Experts of a small language model.
Size: 12 layers, width 512.
Below are experts of layer 2 (counted from 0) of a mixture-of-experts language model. Rows are named gate (a neuron's input weights, with its number), up (a neuron's input weights, with its number) and show model dimensions 192-255. Each number is 200 + 30 x the weight over its row's rms, rounded and kept within 0 to 999.
Before each expert's rows: a language model's description of what the expert responds to. This comes from a sample of Wikipedia text that the model never trained on.

# expert 29
Description: Capital letters and name pieces
gate0,185,189,196,191,169,150,174,219,200,223,189,223,224,169,212,227,215,185,233,223,272,188,263,233,239,215,229,221,233,186,198,184,256,196,212,170,194,191,220,203,177,247,188,202,229,262,217,220,180,198,207,177,199,179,190,219,212,209,187,219,225,213,156,155
up0,198,184,169,177,173,205,205,160,214,187,167,144,163,194,154,178,139,208,189,222,226,176,221,281,241,208,248,203,216,236,203,217,219,247,160,219,221,230,188,159,200,204,230,197,185,243,219,220,194,241,167,187,152,200,192,189,222,179,204,232,177,218,174,182
gate1,247,201,254,182,237,191,257,246,186,202,256,231,208,259,152,244,168,221,201,222,216,177,197,165,253,255,164,162,192,197,164,210,195,236,162,223,230,202,193,234,232,166,196,153,192,209,203,196,182,164,179,218,170,178,244,228,183,185,187,199,155,210,185,179
up1,240,216,209,218,222,181,240,155,145,278,211,170,203,226,236,230,182,250,134,230,170,222,181,200,181,226,213,224,208,208,215,177,170,167,178,180,169,183,179,141,172,230,189,214,213,185,181,214,251,179,140,173,172,212,223,204,211,182,254,235,234,234,185,189
gate2,179,177,216,212,194,189,180,234,155,236,215,226,164,238,190,198,176,157,159,186,229,196,173,211,201,204,219,159,210,223,217,162,161,145,174,140,207,207,180,210,214,247,223,211,240,243,224,221,192,170,196,127,141,211,254,194,133,189,236,197,218,236,189,192
up2,232,126,193,193,165,192,215,199,215,187,198,164,187,179,230,245,237,207,223,189,173,164,248,204,201,172,227,278,165,197,220,215,231,173,256,262,215,169,210,194,211,213,159,168,177,180,166,163,180,175,208,203,192,197,219,181,183,165,178,240,162,161,198,235

# expert 58
Description: List markers and names
gate0,200,191,200,217,213,187,163,198,201,192,210,200,205,212,224,207,227,170,237,222,214,198,232,222,218,197,196,185,206,229,238,206,257,178,201,116,207,216,208,151,199,238,201,191,229,226,199,179,155,237,180,205,213,156,159,163,157,195,188,225,225,195,123,155
up0,162,193,190,128,209,216,180,172,188,154,177,168,198,137,162,148,176,186,191,181,218,171,203,264,229,225,259,207,206,234,226,232,196,230,204,213,204,249,205,174,179,179,226,237,189,236,214,207,183,194,167,218,178,167,140,189,242,206,171,221,216,241,157,195
gate1,222,208,254,215,222,184,248,216,179,235,218,221,240,201,152,254,183,268,195,193,212,191,181,194,222,264,158,163,193,189,183,185,217,219,174,201,256,254,224,218,221,176,246,159,184,169,233,176,162,204,185,198,180,186,210,243,189,198,224,219,197,177,190,216
up1,209,193,185,160,216,194,211,177,169,257,206,189,205,243,223,226,211,207,185,224,166,199,207,181,204,208,224,212,238,221,216,191,160,191,193,163,181,137,127,177,216,254,159,205,200,150,187,255,229,169,117,197,211,237,191,228,233,196,230,211,221,238,141,186
gate2,134,155,243,214,183,175,179,218,208,206,273,238,191,180,163,189,219,191,115,144,177,191,147,219,245,197,200,178,203,204,176,212,196,150,198,168,203,273,238,211,208,184,229,192,235,220,227,188,202,199,185,183,174,232,201,169,253,206,233,163,209,226,194,191
up2,247,180,193,142,178,187,230,212,238,224,189,153,178,182,216,197,219,189,198,218,164,219,199,241,182,203,186,228,177,190,144,225,214,224,275,253,199,199,183,229,203,204,153,206,162,188,181,218,238,208,209,242,207,232,198,132,166,122,204,200,174,133,231,243

# expert 49
Description: Geographic and land nouns
gate0,176,234,217,165,199,155,183,218,195,217,198,206,200,214,238,179,215,206,239,220,220,234,217,228,166,202,221,200,127,252,198,175,269,209,221,205,194,232,189,256,179,208,170,219,173,239,184,199,210,255,165,179,227,194,155,218,155,210,190,190,228,203,180,174
up0,191,154,165,196,163,229,192,174,218,139,174,149,172,119,198,221,166,217,190,215,198,186,224,199,216,161,216,223,248,190,182,209,197,253,235,218,188,250,164,172,212,200,252,264,237,230,214,208,277,219,153,204,181,200,126,175,270,214,206,236,208,223,176,234
gate1,257,214,223,168,213,209,223,252,211,195,274,214,177,232,183,201,162,277,171,255,206,201,203,220,257,257,197,184,210,163,166,205,192,209,157,168,233,198,194,209,219,163,232,125,217,208,193,166,172,195,154,207,147,184,237,259,218,171,238,241,183,235,195,205
up1,190,219,185,169,191,152,199,196,151,228,208,185,204,232,215,265,186,226,156,216,131,180,237,207,200,215,190,242,190,239,249,152,150,225,213,187,165,173,168,168,190,257,225,240,206,199,221,218,213,176,227,166,160,241,208,176,195,168,215,188,232,239,216,185
gate2,169,166,235,216,184,196,184,196,155,191,199,258,155,239,260,231,193,218,207,184,198,185,138,214,195,169,154,170,184,191,162,222,202,165,118,186,227,249,242,189,182,224,199,151,256,234,164,168,186,235,225,163,142,228,194,175,173,215,232,163,186,187,162,184
up2,191,168,159,164,156,178,183,205,256,215,179,156,187,162,223,230,217,167,238,216,178,189,191,244,156,231,217,260,165,192,194,246,197,235,270,227,201,211,233,238,206,200,145,181,185,152,188,206,224,213,189,200,172,243,207,212,182,166,209,193,177,139,230,212

# expert 37
Description: List-introducing punctuation
gate0,215,231,221,191,199,174,184,220,175,217,189,213,207,139,205,203,190,162,266,236,218,214,199,244,215,181,216,199,234,214,229,201,230,217,176,147,234,260,209,151,204,234,194,162,179,288,166,177,183,205,228,221,230,174,174,189,167,177,224,207,227,212,130,185
up0,177,159,191,152,211,133,203,181,200,214,144,170,129,133,195,221,188,208,215,220,155,197,200,220,215,203,235,202,213,218,243,220,212,234,188,138,207,236,178,187,194,204,249,200,235,263,225,174,213,230,210,202,187,179,154,176,242,229,189,250,182,215,146,176
gate1,262,236,238,207,202,167,261,258,193,231,265,259,235,204,203,220,157,204,179,214,232,238,208,178,283,229,202,176,183,177,194,232,202,245,186,179,242,232,206,182,179,162,195,185,237,206,208,218,186,156,168,238,167,185,217,240,217,209,204,260,201,184,192,199
up1,187,185,224,134,176,207,247,182,180,224,221,251,205,218,170,214,166,227,170,202,147,170,240,184,203,271,228,247,219,252,211,190,145,228,159,191,177,133,152,161,181,232,192,213,215,174,186,210,221,187,154,173,194,193,191,212,208,194,241,214,222,216,197,197
gate2,177,190,240,199,224,213,237,247,210,157,220,230,167,204,190,225,165,204,164,135,228,202,163,211,248,201,184,147,217,169,149,217,194,187,188,190,201,300,192,211,217,198,195,159,236,242,222,205,216,197,189,192,162,205,197,210,177,250,232,192,203,239,198,248
up2,252,182,177,185,171,176,209,215,215,176,172,163,204,180,230,216,257,206,256,241,143,195,216,219,157,218,239,205,170,171,221,172,233,174,227,265,215,192,209,210,204,223,160,197,171,199,186,231,223,204,205,216,217,206,220,175,175,194,215,266,166,136,236,225

# expert 59
Description: Spaces before numbers
gate0,219,271,191,188,208,163,226,210,189,228,189,220,205,197,253,245,213,187,259,234,282,144,215,225,210,202,219,229,221,182,271,202,252,210,154,204,225,191,235,180,232,206,182,197,211,248,174,200,177,249,213,184,216,144,184,240,184,237,184,171,218,197,180,192
up0,177,167,231,173,201,199,233,185,217,204,223,151,155,163,160,205,156,216,205,199,208,205,178,224,221,191,239,208,204,186,246,257,232,234,192,200,138,245,193,167,190,211,245,215,214,235,223,197,240,220,190,169,180,187,159,188,246,196,199,213,176,195,158,207
gate1,208,189,270,195,201,199,233,222,240,194,248,208,255,243,140,235,222,216,186,189,235,198,167,177,217,219,180,178,182,213,196,211,157,243,146,183,278,227,189,204,182,172,215,135,243,200,232,212,202,191,126,225,178,191,258,215,182,190,223,228,152,160,214,196
up1,208,222,201,185,193,183,226,152,160,200,199,183,172,238,189,238,189,244,163,206,166,181,205,203,162,216,221,191,211,228,206,168,137,170,163,208,182,238,136,171,195,255,230,225,206,240,203,179,229,182,186,142,178,217,181,196,213,169,238,229,198,247,182,198
gate2,134,190,277,187,177,172,236,219,181,230,217,208,156,204,210,186,206,221,150,128,184,183,190,254,236,201,228,119,258,224,205,201,190,127,154,154,228,248,240,209,217,260,212,212,221,225,170,219,214,186,199,194,188,203,209,157,185,187,238,232,197,229,196,181
up2,226,187,192,185,206,220,200,215,237,163,183,185,185,158,209,242,209,170,196,230,144,207,244,245,154,210,231,236,142,166,164,270,203,200,280,264,178,183,204,206,232,221,180,219,161,186,187,206,207,166,190,209,164,220,188,202,220,148,183,233,216,141,213,238

# expert 35
Description: Infobox values and nationalities
gate0,231,180,201,213,219,147,171,217,191,237,194,238,195,180,240,231,200,187,192,212,175,160,213,221,231,197,195,199,229,220,194,161,242,198,185,153,181,206,203,190,219,206,188,173,182,235,226,219,144,258,191,198,154,178,158,226,200,217,171,216,226,212,168,173
up0,154,175,159,148,183,208,173,125,184,174,172,190,146,148,171,221,171,219,196,188,205,209,213,247,225,165,214,199,192,208,210,197,207,216,241,186,247,228,169,159,190,239,260,186,215,266,207,189,202,195,210,191,210,193,164,228,233,258,186,191,210,204,183,172
gate1,218,218,219,207,218,178,263,233,202,212,235,196,243,234,160,195,177,228,215,192,167,195,154,206,281,238,165,173,179,180,226,209,187,221,135,216,217,233,197,190,235,132,199,213,219,213,198,211,214,232,160,206,163,221,246,233,221,184,245,240,182,173,195,223
up1,228,197,189,185,172,198,263,178,195,223,198,206,179,237,216,225,232,193,163,186,142,193,216,161,233,219,188,185,273,203,239,180,182,211,180,205,220,180,173,176,185,259,224,151,195,202,157,213,232,170,179,175,263,203,218,186,223,187,212,252,215,229,182,251
gate2,132,139,264,184,195,276,210,216,168,253,217,224,220,231,200,177,237,195,160,132,233,194,189,208,269,222,197,143,199,205,175,187,223,159,199,158,191,264,220,215,229,219,203,198,239,242,210,196,205,180,177,187,145,197,167,200,202,175,213,257,201,231,174,196
up2,226,178,165,205,177,209,222,199,203,205,190,133,167,142,173,213,205,165,217,207,163,177,212,227,196,214,182,214,148,172,173,229,240,198,242,265,213,219,249,243,236,198,192,190,197,222,202,256,217,203,200,230,201,229,191,164,169,185,204,225,215,165,244,215

# expert 6
Description: Building and material words
gate0,211,212,227,199,207,176,178,192,187,217,220,174,180,232,215,213,224,166,226,213,202,205,239,223,221,195,194,200,202,189,248,213,209,197,190,124,221,204,222,180,193,253,176,205,223,260,202,213,192,216,245,202,187,184,162,211,151,204,180,195,162,218,162,172
up0,246,189,188,165,197,210,156,193,195,201,126,195,199,157,177,219,171,244,183,177,202,161,156,226,223,260,192,221,214,198,174,275,211,237,219,208,237,253,171,197,203,217,271,190,177,200,222,146,179,217,147,160,147,243,184,199,203,228,233,206,187,242,210,164
gate1,283,202,264,189,221,161,210,238,196,247,250,192,218,259,161,238,177,210,187,230,249,213,174,205,242,234,159,201,210,236,214,191,246,203,169,195,249,215,177,258,230,147,235,164,242,206,222,209,209,179,212,188,137,206,239,233,210,187,254,208,160,170,201,227
up1,228,218,189,196,174,175,251,154,165,204,189,201,207,232,224,219,236,214,171,207,141,211,207,197,194,228,228,197,277,222,174,156,155,223,140,146,196,187,167,156,215,242,179,187,202,181,186,227,224,217,197,193,209,178,180,183,195,117,212,206,201,220,182,214
gate2,178,185,234,251,226,204,213,212,213,237,276,228,209,237,209,178,224,218,144,135,221,210,123,196,225,228,216,160,234,204,148,227,178,165,152,175,179,238,207,235,222,235,207,151,220,212,217,154,181,192,205,161,181,215,209,158,189,193,253,180,245,246,215,193
up2,184,162,159,168,201,176,204,220,201,198,157,155,222,169,210,230,227,190,240,184,118,222,256,244,197,213,218,217,175,166,220,191,223,198,233,257,199,239,212,206,180,217,182,207,176,208,153,224,187,192,210,204,208,208,179,164,167,182,253,202,211,136,204,229

# expert 61
Description: Line starts and score dashes
gate0,216,212,175,158,229,144,184,212,203,215,188,188,177,136,246,155,160,169,260,212,216,178,208,201,191,192,211,199,161,245,230,221,224,183,192,187,218,205,239,178,163,234,224,200,237,236,233,212,174,288,216,175,210,162,169,180,229,208,180,210,239,203,134,188
up0,167,201,193,157,184,213,189,172,203,166,158,165,163,162,177,223,164,188,198,251,236,228,265,182,212,189,243,232,243,189,205,221,203,218,185,189,241,244,155,198,210,169,292,252,224,256,227,219,231,218,199,179,168,159,182,197,236,242,220,217,228,230,196,170
gate1,254,213,250,217,230,227,226,285,204,228,271,202,178,234,164,199,145,261,155,203,235,213,161,192,229,236,180,181,175,192,159,204,196,214,134,191,231,240,212,246,179,158,236,173,280,230,167,211,206,232,162,208,141,221,230,246,211,183,229,256,183,143,182,160
up1,214,208,154,194,164,165,223,162,204,220,188,196,197,214,169,251,206,221,190,219,158,161,226,210,206,219,220,194,203,187,210,200,169,174,201,221,229,144,135,151,186,256,238,207,231,246,202,224,233,149,149,118,208,196,208,186,231,178,187,233,233,231,134,197
gate2,169,171,211,185,245,197,258,221,181,223,210,209,188,216,222,198,263,222,139,187,220,219,151,250,198,215,202,172,241,191,172,233,175,205,114,212,208,281,222,211,206,174,177,217,252,228,228,170,219,201,203,176,172,233,233,168,170,231,254,208,170,233,196,208
up2,278,193,152,163,186,210,202,190,183,190,191,189,230,134,229,218,229,155,211,160,179,167,225,195,167,233,201,204,181,224,234,213,150,188,261,212,196,190,209,218,208,220,182,224,161,170,205,203,212,176,188,237,198,219,182,175,148,197,223,188,186,190,200,214

# expert 14
Description: Media nouns and linkers
gate0,202,202,211,170,198,181,165,237,214,198,160,215,242,174,259,203,214,187,203,193,250,213,222,223,239,189,197,223,214,258,279,254,239,218,188,151,188,202,210,183,214,203,173,222,188,236,241,174,189,230,223,190,172,190,188,198,228,232,168,198,255,186,150,158
up0,229,195,174,203,196,203,203,176,231,204,209,162,161,163,156,209,161,236,203,217,190,168,218,213,191,180,204,201,218,243,220,246,185,240,213,202,205,246,161,172,185,192,241,253,248,235,251,211,195,268,186,177,131,193,134,240,227,210,213,185,217,207,173,161
gate1,247,194,242,211,229,168,225,262,227,232,284,180,204,215,162,188,190,274,201,227,243,183,162,184,252,251,187,196,244,190,199,179,240,221,153,227,254,243,220,203,211,188,248,152,230,203,222,200,220,197,189,231,151,192,246,258,204,212,245,248,163,146,215,236
up1,224,198,221,186,174,179,220,190,153,250,204,225,220,237,235,251,216,190,176,226,146,191,230,179,161,194,237,233,165,191,238,206,164,191,175,168,200,169,160,176,226,245,188,198,218,189,191,214,207,176,140,168,199,180,187,202,210,175,231,241,210,228,166,209
gate2,172,166,243,181,178,217,212,193,186,215,237,250,210,212,246,222,187,180,135,159,245,211,177,240,206,249,199,177,273,183,200,231,201,177,167,195,191,236,224,180,225,201,217,182,254,206,227,179,132,208,173,164,188,210,228,202,147,209,243,227,198,196,179,150
up2,269,160,144,194,202,203,194,182,229,248,222,172,169,179,231,235,244,195,242,206,169,220,180,212,185,224,245,227,171,200,205,195,226,166,201,207,201,184,212,205,210,190,197,208,167,187,180,220,268,173,195,193,155,211,213,166,206,185,219,187,209,139,259,245

# expert 52
Description: Narrative action verbs
gate0,194,193,216,180,173,168,200,200,207,218,197,186,235,186,201,224,172,204,228,196,226,161,233,222,224,177,194,200,229,237,221,170,244,207,173,154,221,202,234,202,192,243,175,233,209,240,196,153,179,255,215,193,217,125,183,172,199,203,191,205,202,210,164,158
up0,205,197,181,189,177,178,209,190,193,211,176,133,217,157,172,209,151,241,185,225,160,203,196,218,224,151,217,197,205,209,174,239,186,239,156,206,189,237,202,201,227,201,198,198,184,254,211,141,211,238,214,169,176,175,194,197,210,220,155,180,176,232,178,218
gate1,204,248,263,201,224,176,179,258,231,190,226,224,227,213,191,229,185,206,207,222,206,156,146,224,303,239,161,172,177,229,177,193,255,235,203,202,261,217,229,204,181,140,239,158,208,184,188,228,232,186,123,206,168,243,204,225,239,201,254,195,152,173,160,188
up1,225,228,220,164,201,201,259,194,173,224,217,185,199,238,199,246,214,192,161,239,185,200,185,199,210,198,175,168,191,213,196,223,162,206,175,189,201,169,165,169,202,262,222,178,228,222,169,180,217,195,145,166,157,195,190,175,236,155,166,243,220,249,181,192
gate2,176,122,252,228,166,139,228,228,228,234,241,237,163,192,200,226,168,228,186,159,235,224,157,218,221,219,235,139,255,167,163,191,184,138,144,217,206,206,232,254,233,194,208,161,176,260,215,159,137,226,202,129,196,233,242,217,177,228,229,216,192,194,228,168
up2,191,174,207,189,198,209,193,189,198,175,158,177,154,183,208,264,203,200,206,200,152,173,240,213,179,225,219,267,148,171,214,203,192,186,207,213,184,234,206,195,195,244,167,163,191,175,142,214,210,119,206,251,165,161,190,153,182,165,187,228,190,218,228,182

# expert 40
Description: Mixed word beginnings
gate0,207,232,220,190,213,133,190,173,197,230,224,183,202,205,261,211,209,180,235,209,282,204,218,212,216,218,188,185,187,221,184,210,228,218,205,177,203,169,223,209,194,242,164,214,209,243,207,186,187,216,241,196,223,182,204,236,184,180,167,221,238,199,169,152
up0,173,200,169,155,157,221,193,152,210,208,168,165,160,159,207,174,197,207,246,192,222,179,222,230,197,184,221,200,255,204,224,213,180,227,188,187,192,251,212,171,165,187,246,228,219,245,239,192,176,243,169,157,201,165,184,162,246,240,190,189,177,217,174,193
gate1,211,216,274,177,221,143,208,215,197,268,197,245,234,219,192,222,158,271,225,198,194,173,237,195,238,254,176,158,195,186,215,211,208,249,169,225,232,242,181,208,212,155,225,167,248,208,204,205,189,171,189,206,165,223,247,219,200,178,209,233,218,196,225,181
up1,190,216,231,182,190,166,227,138,184,212,180,176,176,237,208,254,197,209,197,225,152,210,194,165,218,213,242,168,190,204,197,174,166,184,131,170,190,161,165,173,212,255,195,190,267,172,197,234,259,164,139,165,178,242,210,222,279,203,245,248,223,230,224,200
gate2,159,210,234,225,219,228,218,248,193,204,230,243,182,231,207,200,200,237,141,165,204,191,164,219,252,198,194,174,219,185,164,212,193,187,145,210,184,244,191,167,207,179,201,192,230,240,203,191,184,204,218,170,200,210,184,191,157,184,209,162,214,243,244,179
up2,206,173,206,192,223,186,246,226,214,172,157,142,188,183,239,213,218,242,197,193,132,192,217,220,161,220,238,245,145,216,208,203,191,192,248,255,224,178,221,213,230,182,169,237,162,160,201,210,173,165,118,233,203,250,211,158,197,164,221,204,202,175,246,239

# expert 30
Description: Prepositions with the
gate0,206,233,195,176,190,192,149,201,196,181,187,181,205,195,259,196,243,209,217,217,242,154,242,228,189,184,209,213,238,217,253,219,261,229,193,228,250,198,209,213,178,233,218,202,199,222,216,209,130,230,220,233,206,196,177,183,213,247,189,181,222,203,156,200
up0,213,190,167,158,202,192,219,146,226,205,171,195,160,165,159,191,200,208,245,205,215,184,196,249,215,190,249,232,244,198,180,223,205,252,176,218,196,227,223,183,246,187,263,223,212,224,266,200,208,191,152,172,163,203,161,215,241,246,202,199,177,246,207,201
gate1,217,249,221,176,254,138,220,296,197,193,232,244,241,202,175,191,207,252,203,200,245,231,133,199,212,234,186,179,162,225,239,197,211,227,227,208,236,271,213,169,220,158,239,204,206,203,183,221,208,171,192,182,206,202,251,210,215,203,226,230,172,175,176,216
up1,235,224,231,193,198,149,257,176,213,217,173,209,197,238,197,213,208,257,168,233,170,160,197,200,178,227,226,203,196,210,218,196,111,242,191,219,186,188,109,185,194,235,174,180,221,178,191,182,233,198,201,174,174,164,208,248,236,187,271,255,250,238,160,223
gate2,152,213,275,172,215,200,156,149,154,243,201,229,146,233,230,197,233,234,197,144,195,204,136,204,271,250,188,177,196,183,179,236,195,179,132,203,241,263,230,190,223,195,191,197,230,220,222,196,232,173,223,186,192,236,196,208,176,199,238,200,223,208,185,175
up2,205,188,157,256,169,213,250,173,211,180,194,151,207,160,198,220,227,187,230,208,119,212,230,239,136,203,259,205,175,203,179,194,183,173,233,217,216,169,189,242,181,222,178,173,151,171,226,200,197,163,171,217,180,219,181,136,165,182,187,226,172,177,210,223

# expert 16
Description: Creative and professional nouns
gate0,231,199,228,203,193,161,167,250,184,230,193,205,182,184,248,196,233,151,235,261,239,203,195,235,182,177,182,158,172,244,194,176,269,144,189,156,226,241,213,230,230,219,161,209,173,230,210,150,178,230,211,167,219,180,184,163,171,204,190,216,206,212,151,154
up0,176,225,180,173,194,205,197,153,215,166,193,188,205,208,147,228,122,228,216,182,169,195,223,250,207,201,227,237,240,206,214,227,162,243,177,221,215,226,196,161,171,212,285,174,248,269,212,208,220,209,195,183,208,167,169,190,242,200,241,203,208,208,166,235
gate1,227,237,239,204,242,204,245,255,210,176,273,231,274,176,219,249,175,226,229,192,200,182,180,203,184,232,189,190,188,176,181,185,193,251,154,217,213,214,230,187,219,191,241,161,255,190,203,233,195,196,203,185,241,207,258,218,199,206,237,207,180,147,186,232
up1,188,254,186,200,221,167,191,192,195,221,150,176,185,210,214,226,178,173,152,230,151,185,233,193,215,199,201,203,215,216,209,184,153,208,196,213,225,138,131,154,222,216,214,192,218,196,193,177,239,184,136,187,262,193,211,195,250,203,196,244,238,188,162,236
gate2,186,185,264,224,215,190,241,226,186,194,231,273,194,280,230,213,187,187,187,151,241,213,168,201,232,203,199,149,237,225,227,216,214,207,178,176,195,251,185,200,192,230,237,194,247,217,197,181,214,172,191,141,182,212,187,222,211,180,223,170,199,281,224,167
up2,242,168,172,179,161,182,218,168,242,201,190,184,173,170,173,214,208,189,210,200,134,201,250,271,172,245,222,282,141,192,227,218,209,184,226,242,258,219,218,204,199,189,159,210,190,125,172,234,227,207,153,214,192,246,173,168,173,200,207,216,177,150,209,203

# expert 45
Description: Word-final periods
gate0,239,176,236,195,225,133,174,214,172,194,200,227,220,199,200,259,200,170,269,204,183,181,170,178,243,190,206,180,267,194,227,165,255,179,205,144,250,204,246,235,186,222,193,197,211,219,242,179,160,234,201,180,230,169,159,210,207,194,200,183,235,222,126,195
up0,184,199,184,187,223,233,165,177,192,177,213,171,142,148,166,232,155,211,153,214,162,203,208,195,210,170,210,205,198,204,220,197,245,254,249,195,219,245,194,205,170,192,250,217,208,237,219,194,176,231,173,203,231,219,158,179,244,222,216,182,229,244,170,170
gate1,256,219,261,212,206,169,194,256,221,239,260,242,245,218,204,220,170,232,172,187,212,165,198,185,279,229,195,158,208,181,173,236,178,237,164,165,223,230,189,202,149,170,170,162,223,219,217,219,246,182,147,175,208,222,201,206,208,205,221,217,158,177,206,186
up1,175,217,200,120,180,194,254,183,188,253,251,180,191,257,183,210,190,199,145,237,130,213,213,191,195,261,204,257,191,216,225,223,181,223,200,217,196,195,153,176,227,224,216,168,205,157,179,162,229,183,163,172,168,226,227,219,219,181,234,203,211,188,233,202
gate2,206,147,248,209,181,175,204,198,149,205,241,186,190,170,215,223,175,201,152,121,181,160,167,201,210,205,179,146,252,189,162,190,187,150,147,200,235,278,210,179,215,225,224,143,249,205,273,207,210,222,170,184,170,180,224,138,161,206,217,193,233,222,177,186
up2,221,157,143,163,150,188,212,211,203,190,192,168,204,129,260,224,216,170,236,191,161,164,231,215,166,173,211,235,155,188,239,224,197,178,203,278,209,191,207,221,216,208,185,182,146,197,192,272,224,176,221,202,197,201,219,194,121,181,196,184,180,203,250,234